Experts of a small language model.
Experts: 160 experts in each of 6 layers, a softmax router.
Training: a variant of Muon for the experts, 581M tokens, 4867 steps.
Below are experts of layer 5 (counted from 0) of a mixture-of-experts language model. Rows are named router (the router's row for the expert), gate (a neuron's input weights, with its number), up (a neuron's input weights, with its number), down (a neuron's output weights, with its number) and show model dimensions 0-191. Each number is 200 + 30 x the weight over its row's rms, rounded and kept within 0 to 999.
Before each expert's rows: "comes after" lists some tokens at least twice as common just before its tokens as in all text; "raises" lists some tokens whose logits its average output raises strongly, later layers aside. This comes from a sample of Wikipedia text that the model never trained on. Tokens count by the router's weight.

# expert 130
comes after: " ", " (", " −", "ร", "3", "–"
raises: " Years", "\"\n", "-year"
router,216,196,181,203,184,221,236,210,209,212,180,189,194,243,176,210,174,124,245,207,161,229,167,230,155,193,165,207,200,241,164,201,156,176,222,201,253,201,210,212,238,144,175,192,200,227,208,254,211,205,191,140,196,168,259,199,228,191,221,191,226,181,156,219,246,229,236,250,234,209,184,177,220,199,239,194,204,221,226,203,161,185,220,163,203,211,191,210,188,213,210,212,202,143,216,207,182,199,220,211,184,202,244,234,239,217,223,179,215,222,218,145,198,175,175,144,242,203,220,179,213,222,157,221,209,235,255,156,134,245,213,149,139,200,177,150,187,204,245,212,186,238,191,230,140,229,233,253,216,256,160,232,146,149,162,176,201,210,224,189,183,265,239,179,182,147,215,186,207,222,235,218,257,180,202,198,208,193,176,199,205,265,144,208,176,195,158,183,223,191,211,160
gate0,198,236,195,202,277,161,192,183,206,197,199,170,235,234,183,175,210,178,178,230,241,236,222,222,249,196,269,190,226,251,130,185,242,234,196,179,207,167,198,221,190,215,204,168,229,209,199,167,146,171,175,229,245,208,203,196,184,185,222,232,183,186,235,207,214,225,241,169,231,198,167,174,197,228,269,262,202,222,216,228,178,218,176,193,183,176,221,186,191,212,222,226,260,171,186,174,188,190,223,180,240,223,184,227,221,169,190,246,126,213,176,203,251,252,217,201,210,210,183,201,202,146,206,185,191,181,236,183,203,188,211,205,179,217,242,228,197,253,192,228,194,204,190,142,217,234,236,215,233,215,202,192,203,212,172,212,121,198,204,177,228,196,182,225,257,204,197,179,252,183,216,136,180,143,190,216,219,136,232,174,236,266,209,192,209,177,185,148,209,300,173,209
up0,279,178,160,198,218,229,237,170,197,269,238,210,188,177,137,189,155,210,156,218,226,203,214,235,212,150,204,279,198,182,233,227,228,173,175,240,227,215,169,204,210,222,229,248,238,196,201,232,229,203,180,243,195,221,196,209,213,185,144,155,196,227,223,187,187,220,194,220,213,186,231,255,139,168,150,177,230,190,175,186,216,211,175,219,188,207,169,203,205,207,164,180,142,233,164,209,198,196,247,194,237,172,179,205,209,252,205,218,195,222,221,204,167,200,205,250,178,203,189,221,192,196,206,200,151,241,220,190,243,244,224,225,237,195,200,216,229,229,180,173,182,178,113,197,238,228,191,152,207,175,195,248,244,172,173,213,252,185,183,208,220,192,211,220,231,226,163,244,176,230,179,222,174,167,238,222,196,187,188,293,165,170,193,159,151,158,231,189,147,198,219,223
down0,226,206,165,233,209,230,217,205,232,194,226,166,184,186,165,206,209,206,189,212,230,166,176,163,235,202,181,185,210,191,212,182,208,228,230,167,161,157,212,190,164,199,185,191,259,171,176,198,243,239,210,223,195,211,197,192,232,211,185,202,198,188,281,202,155,240,178,172,195,201,181,232,189,182,168,199,174,170,199,254,195,199,163,199,180,206,184,224,231,138,197,205,243,185,172,186,214,241,155,218,186,222,216,146,164,230,145,150,157,232,265,172,233,168,196,182,212,203,213,203,227,245,227,253,195,211,239,209,188,151,143,214,219,171,249,181,289,206,184,200,180,222,253,242,234,221,220,193,218,169,165,280,216,210,189,217,246,241,177,270,225,208,180,234,223,216,227,257,210,152,179,219,200,228,232,182,202,135,185,150,187,208,233,206,205,231,169,265,224,240,177,184

# expert 157
comes after: "9", "1", "0", "2", " ", "8"
raises: "3", "4", "2", "6", "7", "8"
router,231,198,204,195,244,203,203,221,206,220,198,204,199,199,202,216,158,201,204,190,163,199,181,202,178,172,217,214,181,201,186,169,214,227,130,185,207,210,217,173,195,186,257,202,243,221,225,176,201,240,213,158,162,214,213,200,182,268,235,237,199,240,230,200,150,224,183,227,201,133,162,151,160,222,207,159,248,151,230,201,145,188,158,219,149,190,186,223,182,246,229,240,186,209,186,161,206,200,211,251,191,175,219,187,147,223,212,219,164,196,160,205,176,169,227,187,172,260,217,174,217,201,179,195,169,179,211,165,237,180,185,186,224,203,199,279,226,191,226,251,213,256,113,197,260,198,215,190,158,163,246,185,213,235,206,195,228,164,240,187,204,258,250,254,192,182,172,263,213,220,159,200,194,221,206,163,188,177,218,160,202,236,245,235,217,208,216,188,151,201,158,140
gate0,181,201,217,224,200,137,205,143,164,147,270,237,164,167,229,199,183,194,190,142,212,237,201,230,170,187,227,168,269,197,185,189,253,205,214,163,217,165,219,293,169,202,151,196,220,199,215,220,217,201,210,207,204,174,228,184,231,198,199,202,233,203,213,212,188,248,232,260,178,176,190,188,185,207,193,175,216,201,239,226,190,225,186,247,159,234,210,225,193,180,205,183,162,192,168,159,244,192,158,205,170,166,203,197,156,186,224,173,205,240,172,142,187,210,198,172,212,157,77,215,206,175,219,204,240,153,197,177,235,149,188,220,186,200,180,240,153,206,180,212,223,202,239,247,241,192,238,179,210,194,185,146,214,178,198,159,195,193,154,201,198,214,180,200,165,216,226,239,201,205,176,202,189,264,196,276,209,224,209,159,221,210,180,153,221,199,237,160,220,199,162,208
up0,152,191,206,214,193,181,227,213,185,181,214,236,166,224,180,170,190,203,176,163,192,184,223,190,177,202,217,214,203,185,199,218,237,205,178,178,232,144,229,273,156,208,200,187,161,230,163,225,235,200,232,157,183,134,222,204,204,185,204,193,215,245,198,213,135,239,186,249,173,195,234,230,161,228,209,144,193,233,253,201,191,205,241,227,138,229,222,160,188,212,167,208,279,233,152,192,292,215,159,196,196,154,216,197,159,191,197,202,235,249,182,194,200,190,177,213,198,159,167,193,203,149,196,244,233,151,193,184,237,185,188,196,242,135,251,222,132,194,201,189,203,198,217,248,253,156,237,163,213,202,173,208,240,168,241,163,208,211,180,229,210,168,203,200,119,217,232,201,192,209,203,203,226,198,212,222,228,269,182,182,236,185,193,239,195,194,207,183,235,177,175,207
down0,224,201,169,208,187,170,253,173,211,196,187,206,193,207,196,241,208,184,213,162,222,265,191,200,197,188,268,171,195,207,244,243,209,215,182,229,169,214,201,203,131,231,177,173,230,188,219,185,209,205,245,278,233,198,218,259,197,224,201,177,190,132,167,203,187,230,211,231,187,243,212,224,286,264,183,199,149,144,241,254,204,212,177,200,255,206,166,226,207,218,172,263,214,189,217,221,170,204,228,223,231,221,230,203,240,215,201,224,187,202,173,186,218,167,194,219,178,215,167,166,190,181,189,215,177,184,216,215,197,208,154,194,191,203,245,213,163,157,192,223,188,171,191,193,215,231,188,178,221,196,270,158,143,197,194,136,208,178,172,201,182,230,209,167,282,245,201,223,222,168,174,227,199,172,164,220,185,160,220,220,193,148,168,198,262,198,221,180,139,219,197,262

# expert 81
comes after: " ", " |\n", "%", ")", "6", "4"
raises: "|", "|---|---|\n", "Source", "St", "====", "M"
router,206,182,176,177,197,215,183,219,166,163,202,197,197,167,169,175,181,182,271,191,203,165,168,195,217,176,219,209,206,128,160,210,179,214,193,149,223,191,211,225,196,201,190,169,183,204,252,188,262,207,196,222,196,162,199,209,197,212,158,221,191,223,170,219,165,202,170,126,132,218,269,178,185,197,223,197,168,166,219,230,205,192,236,150,262,175,196,199,175,161,244,175,200,197,170,161,235,222,227,202,216,207,196,249,180,201,196,174,231,205,240,159,220,180,122,157,184,196,192,190,169,226,218,205,238,234,198,186,253,259,177,248,195,164,251,144,164,225,212,195,203,228,190,187,253,210,205,209,189,278,195,257,157,240,180,196,145,242,230,231,165,225,219,159,187,161,212,216,224,212,177,231,215,162,203,142,151,162,173,222,227,223,158,153,196,176,186,227,192,194,214,212
gate0,184,198,204,193,216,231,193,200,196,217,191,202,228,139,226,186,231,209,198,147,204,182,211,211,229,158,225,172,219,184,191,247,129,197,264,216,184,169,245,191,187,208,230,233,220,184,221,179,208,178,231,193,246,230,259,239,225,247,213,217,209,200,173,280,208,261,209,217,148,193,168,148,250,199,192,181,192,240,227,169,153,228,136,186,205,229,178,123,246,185,169,187,195,238,161,207,185,215,179,197,185,162,181,227,201,175,211,175,228,151,170,206,235,153,148,205,201,231,175,215,183,203,193,215,204,185,232,191,214,218,221,223,186,202,256,244,193,194,281,182,204,221,179,227,184,226,199,188,200,178,131,171,178,222,149,223,189,184,203,181,185,211,199,226,171,194,190,249,236,212,228,166,217,227,275,170,149,286,169,218,194,204,172,183,205,176,183,248,210,177,160,202
up0,214,209,220,199,182,238,135,204,153,210,197,180,182,196,219,197,187,244,246,226,246,177,171,231,259,199,212,195,179,180,173,257,111,188,284,229,196,156,248,168,182,259,223,208,190,171,199,208,258,163,181,199,233,181,229,200,209,210,228,207,183,225,214,243,257,226,198,155,173,173,165,173,206,226,212,237,236,226,213,193,149,217,170,171,184,177,181,150,192,204,237,202,185,217,175,191,213,190,182,193,202,150,156,255,202,176,227,214,215,176,209,218,237,143,166,212,190,242,158,221,206,199,248,196,173,195,232,137,221,245,227,213,210,216,219,235,198,204,216,228,219,185,150,199,196,251,222,252,229,183,179,202,209,198,161,192,164,175,210,219,205,190,211,226,159,226,163,227,198,236,203,121,207,235,282,170,169,218,150,212,230,183,169,209,213,189,192,177,214,166,154,192
down0,126,161,172,244,211,169,153,201,162,229,205,224,216,177,252,199,178,147,182,179,231,224,191,207,209,251,199,272,217,198,202,259,189,223,211,178,233,243,216,215,251,225,233,238,239,196,165,184,229,225,178,167,195,234,165,252,200,180,144,213,236,195,231,175,234,193,207,191,184,222,170,175,223,220,260,199,228,213,203,195,288,247,236,213,225,136,222,218,209,223,165,209,241,176,145,229,248,263,220,171,203,200,146,245,169,177,188,248,220,203,127,183,236,236,230,190,263,183,168,200,175,192,189,160,193,154,232,222,221,167,198,171,230,206,202,180,205,210,216,156,223,250,203,184,188,204,205,200,210,199,188,193,208,216,223,216,193,202,188,208,222,181,196,240,182,220,203,191,234,160,190,231,146,204,151,198,222,200,226,214,213,164,225,227,137,227,168,188,216,231,217,166

# expert 83
comes after: " the", " a", " The", " an", "'s", "The"
raises: " of", " in", ",", " for", " and", " as"
router,224,213,186,148,159,172,216,214,226,217,199,206,216,194,220,225,259,190,176,236,249,195,179,230,252,161,172,211,175,177,180,237,195,221,237,213,160,189,164,221,165,244,193,206,182,256,225,170,232,230,189,200,166,235,194,213,163,193,222,203,247,205,184,189,156,201,207,234,208,212,243,225,241,218,212,250,263,191,208,229,240,215,163,238,185,240,197,198,187,274,183,213,197,192,230,239,166,226,202,205,220,165,146,159,193,187,215,171,234,191,219,212,189,235,191,216,271,159,164,187,195,290,183,188,260,168,206,152,194,188,228,210,205,212,139,164,208,144,215,187,178,209,169,147,201,215,213,165,214,169,149,187,229,251,267,200,245,151,182,244,160,204,205,217,169,181,230,208,214,175,215,207,174,160,195,206,213,228,199,158,194,199,169,254,165,235,221,175,169,209,200,141
gate0,243,215,222,237,261,146,258,203,209,221,311,237,149,186,206,231,229,201,188,217,240,182,175,229,132,172,196,178,210,222,229,201,173,161,192,234,202,198,184,146,227,233,183,193,188,205,227,216,265,196,230,247,221,233,173,195,196,204,181,148,223,185,205,133,253,215,167,194,193,201,190,227,220,183,148,243,179,190,196,225,193,138,139,241,234,210,187,166,190,204,189,201,243,233,198,211,204,207,211,143,165,177,193,185,195,216,209,183,192,198,126,227,214,196,212,194,208,175,168,220,186,200,210,246,200,201,207,172,261,197,194,139,163,206,197,187,239,198,207,197,189,181,195,185,180,128,198,143,216,190,225,188,173,181,188,189,205,197,211,162,206,188,191,173,189,181,197,213,194,117,238,206,237,194,152,144,173,258,191,177,190,201,219,225,170,197,209,131,200,244,175,164
up0,257,169,205,233,224,203,220,237,214,238,209,144,193,182,196,241,202,207,168,256,175,164,147,201,151,198,219,230,208,218,136,213,199,233,197,227,199,201,214,131,208,196,198,219,170,175,208,161,256,155,227,225,203,188,174,218,176,187,211,189,193,198,226,152,302,171,239,234,216,213,177,242,217,163,196,179,214,248,201,139,202,183,200,207,172,213,161,231,144,234,216,255,184,229,191,176,156,177,215,132,220,173,196,198,234,203,166,154,191,208,202,224,192,207,204,207,220,228,146,171,182,194,174,195,210,172,207,227,197,200,214,154,202,201,200,206,190,160,199,193,198,192,232,156,180,133,217,183,196,199,156,146,191,189,211,241,145,276,222,173,234,222,199,215,179,219,188,180,185,116,183,144,189,216,166,181,132,240,141,201,210,197,210,220,199,226,231,154,200,199,206,189
down0,258,181,186,230,184,169,167,184,156,195,234,183,194,176,171,204,220,181,227,209,194,151,197,167,174,181,170,178,206,205,160,192,190,227,238,172,214,203,154,223,279,219,207,183,161,183,263,177,206,217,181,215,185,220,217,239,206,193,238,189,218,210,219,232,194,211,194,199,135,148,213,153,187,207,193,193,202,199,215,271,248,213,183,187,193,223,177,156,256,224,204,160,215,201,156,228,256,240,188,168,211,184,234,174,166,116,140,159,239,171,165,190,186,174,192,235,197,179,186,230,126,214,159,210,229,170,253,184,218,160,215,206,211,191,186,240,180,220,195,197,171,197,254,209,203,181,221,171,218,186,242,205,185,195,211,168,196,248,205,196,197,135,206,253,202,233,129,245,157,235,189,216,144,155,154,239,191,186,132,203,201,188,205,156,190,229,219,181,187,217,241,190

# expert 21
comes after: " |", " ", "|", ":", ";", " /"
raises: "1", "2", "3", "7", "4", "6"
router,167,204,165,247,206,153,207,158,227,138,207,239,215,175,197,198,117,162,172,179,231,161,167,194,254,178,178,177,201,229,222,216,190,242,192,171,222,235,165,205,207,184,160,194,195,184,190,208,223,209,210,159,197,179,219,214,231,203,200,219,190,254,190,233,190,225,170,198,208,236,151,171,199,244,222,169,183,200,160,226,160,173,215,182,262,209,241,241,245,262,182,225,177,131,210,183,180,240,180,245,137,221,159,245,198,206,244,190,193,232,204,232,207,155,154,237,184,159,183,201,173,202,143,189,165,230,196,173,225,173,210,200,175,189,194,241,186,238,200,253,223,216,201,192,206,217,130,185,188,213,236,242,143,175,196,189,215,250,236,229,141,205,236,164,229,180,155,240,257,204,203,138,211,171,216,218,208,203,204,180,203,181,200,172,205,147,175,196,217,161,193,228
gate0,227,248,201,172,233,214,228,195,194,216,198,229,168,207,192,197,179,196,221,212,153,206,250,232,210,229,209,228,242,208,218,177,211,198,222,211,158,228,292,227,190,242,193,188,220,206,223,229,188,194,271,172,189,211,189,198,140,242,237,169,169,176,228,210,211,187,181,163,171,173,180,189,253,216,269,278,226,177,190,217,242,192,260,205,226,215,195,206,178,198,204,212,191,247,138,243,177,256,182,158,196,217,205,195,162,231,188,228,226,212,189,193,237,218,223,187,162,198,172,194,206,215,203,213,175,225,196,212,244,210,123,239,267,209,172,179,215,225,235,267,226,212,186,297,231,189,198,252,209,208,218,206,184,146,194,219,173,168,225,187,201,210,140,238,179,190,168,232,169,139,177,167,180,203,205,204,186,214,200,224,161,197,197,147,183,218,236,203,189,169,168,152
up0,181,230,204,179,254,183,212,223,195,185,207,202,153,196,185,198,187,178,263,216,149,216,247,174,185,207,192,205,219,182,207,169,234,242,220,171,159,213,229,221,171,264,197,219,214,243,224,192,157,188,239,185,196,207,191,191,123,228,231,157,193,195,248,229,192,203,213,193,197,183,159,193,217,225,211,274,247,208,181,200,246,212,240,215,240,220,191,234,200,225,197,248,217,273,156,219,137,255,186,170,180,190,199,171,147,236,221,240,193,255,207,213,225,222,222,175,194,170,233,202,211,207,204,203,205,237,186,179,220,212,178,208,218,178,181,187,207,273,228,215,187,230,196,234,209,206,182,188,201,197,228,196,204,110,201,231,150,168,238,169,207,200,119,207,263,192,152,217,196,119,144,188,186,163,185,192,159,235,188,228,190,187,182,147,198,215,203,192,188,165,147,171
down0,217,208,201,208,257,220,196,229,197,207,194,223,260,187,236,228,174,247,214,156,174,231,190,219,183,225,126,249,218,232,179,219,217,196,239,180,233,234,142,165,239,217,175,149,232,234,204,217,163,229,243,155,176,236,157,227,150,212,236,182,185,236,198,257,183,221,230,214,190,201,199,159,216,232,216,233,265,178,213,211,260,177,213,171,192,213,263,207,174,195,173,258,221,218,235,201,219,203,203,210,222,175,173,214,209,171,186,224,204,199,182,252,186,187,204,195,197,219,245,221,151,228,179,171,163,222,150,163,227,169,171,213,253,248,246,170,181,205,250,231,198,197,185,169,220,211,172,198,183,160,165,200,196,172,191,223,169,203,251,226,163,236,194,273,232,200,175,205,131,212,212,197,173,205,196,197,246,183,263,213,221,172,211,185,200,151,221,143,209,150,222,194

# expert 148
comes after: " the", " a", " his", "'s", " The", " her"
raises: ",", " in", " from", " and", " on", " to"
router,187,218,169,183,166,198,173,206,230,242,160,222,232,131,200,179,262,179,182,238,206,162,159,179,232,134,192,220,200,170,238,222,171,200,181,257,190,211,220,195,172,235,194,233,160,218,181,200,229,162,177,214,209,222,190,201,185,232,218,199,206,198,193,223,168,236,231,151,184,173,202,207,179,255,241,193,254,173,191,231,223,208,172,253,200,225,226,261,254,230,158,190,198,248,192,208,188,175,143,181,212,128,187,120,238,154,174,185,204,173,199,248,178,244,208,156,218,189,187,192,207,201,164,198,207,133,183,189,212,202,168,203,201,235,162,185,225,114,224,204,167,186,199,183,242,169,215,190,203,184,175,207,222,242,242,214,217,151,152,179,177,217,246,208,152,199,217,218,226,208,221,147,218,211,195,224,141,242,164,236,213,189,203,242,188,202,172,184,175,160,204,153
gate0,240,192,204,235,236,205,143,165,180,210,214,154,260,183,194,221,200,227,193,246,159,211,180,202,174,195,159,181,202,247,194,171,259,213,201,198,191,206,241,191,239,226,221,237,199,193,232,219,199,204,168,220,186,244,225,229,230,252,203,203,184,231,223,177,188,202,193,221,167,213,159,205,149,207,182,178,178,227,168,232,220,196,197,182,126,193,185,252,124,189,224,231,171,211,230,184,229,180,202,208,196,169,150,206,214,178,168,187,206,160,188,244,199,200,146,161,209,210,164,219,214,111,176,189,227,219,224,224,224,246,192,216,154,161,167,229,202,183,234,215,221,215,181,204,162,190,231,169,168,226,195,239,205,176,214,129,203,211,212,131,201,229,211,223,194,171,128,242,159,231,107,235,198,169,215,221,191,194,239,240,209,194,254,211,255,195,255,166,179,219,212,211
up0,233,210,173,237,216,224,202,239,186,212,195,173,245,188,181,187,217,184,181,201,159,190,217,223,219,214,186,153,223,230,216,221,200,197,199,201,224,190,213,233,166,250,204,236,210,191,202,243,202,208,154,219,217,294,187,237,284,163,213,223,201,211,187,204,194,183,251,217,147,230,158,166,216,216,200,222,166,197,144,195,176,197,192,154,136,172,199,252,161,203,238,200,186,199,256,167,159,206,147,176,187,181,157,192,228,159,189,217,222,224,238,206,174,201,153,164,151,189,152,172,215,182,177,219,243,214,227,235,238,223,216,254,214,184,213,216,214,221,214,223,236,171,196,234,194,228,225,135,153,232,193,213,181,176,258,131,196,205,258,187,206,216,217,248,200,207,148,211,189,192,104,236,226,204,204,184,209,209,231,220,197,192,174,223,213,189,257,245,195,191,246,237
down0,181,210,210,185,189,195,186,192,196,195,237,245,274,167,211,204,239,175,174,236,187,203,205,232,194,206,198,230,209,222,218,222,241,212,182,189,266,207,189,194,187,199,190,189,175,231,196,228,183,203,231,211,189,264,151,185,254,216,167,199,181,241,215,242,267,157,204,202,178,149,239,215,201,184,183,189,196,206,187,242,169,167,177,212,242,164,223,206,235,197,171,183,170,192,164,185,170,199,163,190,234,192,159,223,208,248,177,202,214,187,231,267,224,195,192,232,244,278,161,174,113,196,220,247,231,136,173,217,256,198,153,185,218,165,235,129,145,185,214,200,188,194,240,184,215,199,202,171,216,217,184,225,194,222,251,164,235,202,224,194,206,246,152,177,206,200,193,213,234,194,168,162,158,156,104,238,196,256,188,191,205,214,202,201,195,149,206,161,192,214,185,227

# expert 88
comes after: " ", "1", ".", "2", " (", "3"
raises: "-", ",", "3", "4", "–", "1"
router,219,179,204,196,145,183,216,244,218,151,226,211,216,195,248,213,183,184,270,233,216,233,186,271,216,184,157,195,206,248,193,161,158,242,162,188,216,210,214,204,225,163,199,234,172,171,194,225,208,211,113,209,207,175,230,182,194,181,221,215,212,256,188,200,159,221,204,198,184,197,194,211,212,181,233,198,195,156,186,188,236,221,162,167,221,209,167,208,214,203,232,186,183,150,176,186,181,163,212,220,176,238,200,231,205,215,176,264,230,180,216,151,147,217,189,155,268,192,166,147,235,157,220,179,210,199,168,168,198,265,233,213,166,235,174,235,200,258,199,209,195,217,236,163,154,184,130,228,210,246,180,261,164,219,205,253,141,181,209,197,248,205,214,196,196,199,166,232,228,215,156,157,167,180,182,228,256,140,186,164,223,224,228,187,197,194,207,245,195,208,213,200
gate0,186,209,203,228,175,209,239,215,240,228,149,196,236,184,184,241,237,197,193,228,198,191,152,182,190,171,158,182,210,233,197,235,185,194,152,203,274,205,223,162,169,213,192,218,161,208,233,205,179,163,177,200,208,156,200,145,191,180,146,151,165,229,179,235,240,255,183,133,228,178,233,203,195,240,222,163,192,167,197,227,224,245,217,162,198,184,229,122,145,201,189,221,274,210,250,158,207,213,213,218,176,221,175,221,217,133,182,161,272,170,256,178,201,182,161,240,207,228,216,192,217,227,140,190,224,196,210,177,237,201,197,231,221,273,236,171,183,192,198,243,182,213,183,226,217,186,191,235,202,233,223,232,228,210,189,231,219,200,162,160,238,200,211,151,155,211,216,223,183,205,206,162,215,186,184,165,210,228,212,183,216,233,195,174,149,225,183,189,138,201,197,152
up0,251,216,238,265,208,196,229,224,246,200,171,166,192,191,234,170,242,158,132,166,203,258,207,204,224,205,151,239,235,239,189,209,211,223,146,173,202,208,189,131,167,210,183,201,203,195,154,192,166,201,165,237,193,221,146,191,179,213,207,179,188,177,165,202,213,188,171,128,170,182,205,210,245,240,202,189,223,151,224,234,196,245,226,204,200,196,254,204,194,166,210,242,210,216,217,209,194,233,171,197,211,189,201,173,233,176,133,200,207,162,248,277,255,170,192,228,233,158,201,186,214,185,164,202,241,190,204,168,278,161,200,170,181,268,212,233,159,219,165,220,241,232,211,176,211,205,225,216,193,151,203,203,202,240,152,247,153,231,261,211,207,206,212,200,190,222,188,252,188,172,160,155,183,190,242,222,191,217,188,223,167,213,184,187,157,216,193,230,174,211,211,183
down0,171,246,234,185,212,185,276,176,217,197,228,224,225,217,162,229,163,262,222,223,220,176,213,162,220,171,197,166,100,215,177,166,184,209,233,196,274,174,176,154,217,228,155,149,235,206,194,250,197,244,160,181,186,193,202,165,201,227,258,200,192,166,222,230,176,183,190,191,230,231,222,230,199,228,243,242,218,208,208,188,242,222,254,180,228,161,190,239,213,229,175,153,183,186,232,186,232,199,125,205,179,213,235,215,216,235,236,206,183,191,220,230,194,206,204,237,210,210,205,193,145,172,194,225,251,234,141,145,217,158,213,232,191,220,223,183,229,193,180,244,197,172,182,158,186,155,220,221,230,225,180,240,162,259,176,189,261,224,221,231,232,219,162,213,200,183,225,209,170,230,225,223,212,191,211,200,222,167,215,168,193,182,221,185,138,166,179,207,236,223,176,192

# expert 18
comes after: "0", "2", "9", "1", "8", "–"
raises: "1", "5", "4", "2", "8", "3"
router,215,131,198,186,222,174,177,210,139,201,211,217,180,205,241,195,159,245,207,202,161,208,166,245,189,201,225,191,164,203,201,188,162,174,196,177,231,215,223,168,230,220,240,183,218,219,222,208,199,211,226,163,187,141,219,198,150,215,228,207,202,265,205,222,148,156,178,169,172,159,174,188,187,235,204,214,233,163,223,235,169,187,168,214,161,178,173,186,202,164,210,236,190,213,194,155,216,191,198,255,173,205,215,214,141,160,196,243,216,146,140,225,143,157,232,206,152,242,206,203,214,192,180,198,218,213,224,195,241,232,164,192,209,234,222,270,215,208,235,216,250,216,104,189,222,230,240,182,172,195,248,246,165,199,225,173,211,175,247,193,260,210,239,252,205,198,159,224,231,233,152,180,248,185,179,151,185,174,181,181,223,182,230,226,168,203,228,160,172,177,216,196
gate0,190,189,197,155,188,181,230,201,238,184,174,215,163,205,221,107,183,193,209,154,182,168,181,205,201,222,245,230,210,187,211,197,169,207,193,184,172,189,184,245,214,137,230,187,193,213,251,175,271,164,213,180,186,212,248,203,206,188,221,189,203,220,160,182,204,186,215,175,192,171,192,250,165,173,212,187,111,196,231,251,274,171,202,130,201,191,111,169,168,153,140,176,252,169,181,214,182,230,213,184,191,197,166,196,194,205,215,231,194,197,172,228,201,226,176,227,218,176,175,149,212,145,209,228,222,232,188,239,212,203,211,232,177,186,232,194,175,242,217,212,208,145,205,147,153,179,166,220,181,230,172,177,193,180,226,161,211,201,269,244,201,196,232,187,227,181,201,187,185,229,216,196,206,196,240,185,216,270,193,162,211,203,257,157,159,207,141,217,200,199,193,163
up0,211,177,257,249,264,180,173,165,180,189,237,203,206,239,189,199,167,226,198,173,204,239,180,222,180,228,210,188,265,158,197,194,202,183,147,197,178,157,204,182,182,251,199,168,185,188,274,211,220,218,176,175,187,166,237,146,233,225,246,187,211,216,215,192,180,189,194,199,187,144,219,265,186,189,165,252,203,221,232,176,207,142,236,166,176,184,223,203,188,157,205,189,173,209,206,187,212,210,159,223,218,198,196,215,150,202,184,163,229,151,165,145,191,218,214,206,154,253,182,199,218,123,189,151,225,232,187,180,230,198,155,206,182,219,251,160,202,191,227,201,245,231,161,224,173,193,211,205,210,212,212,212,209,197,236,174,229,268,241,178,173,221,162,212,205,157,187,185,149,212,219,155,179,217,254,187,139,207,194,154,249,239,209,145,179,194,219,230,131,172,192,212
down0,205,202,177,212,164,208,228,175,191,216,237,204,162,211,232,241,224,277,179,191,195,189,205,197,242,237,223,216,155,159,186,200,204,193,165,234,185,216,159,186,150,204,197,174,233,206,163,213,193,202,192,164,212,192,204,228,158,255,211,210,189,243,188,222,230,170,172,169,201,216,165,122,241,238,136,242,208,139,211,262,232,184,143,217,205,235,187,247,203,130,219,181,210,197,175,184,162,196,204,233,237,180,205,210,170,217,198,239,160,233,229,230,184,154,176,194,217,261,236,214,201,177,156,204,161,175,178,150,242,248,201,215,208,246,227,229,171,188,179,196,210,210,236,178,187,233,254,256,201,211,189,148,214,191,178,211,183,166,187,158,186,205,223,194,189,149,203,199,269,180,242,196,221,227,211,215,190,213,235,237,211,156,151,154,183,207,200,131,182,207,253,170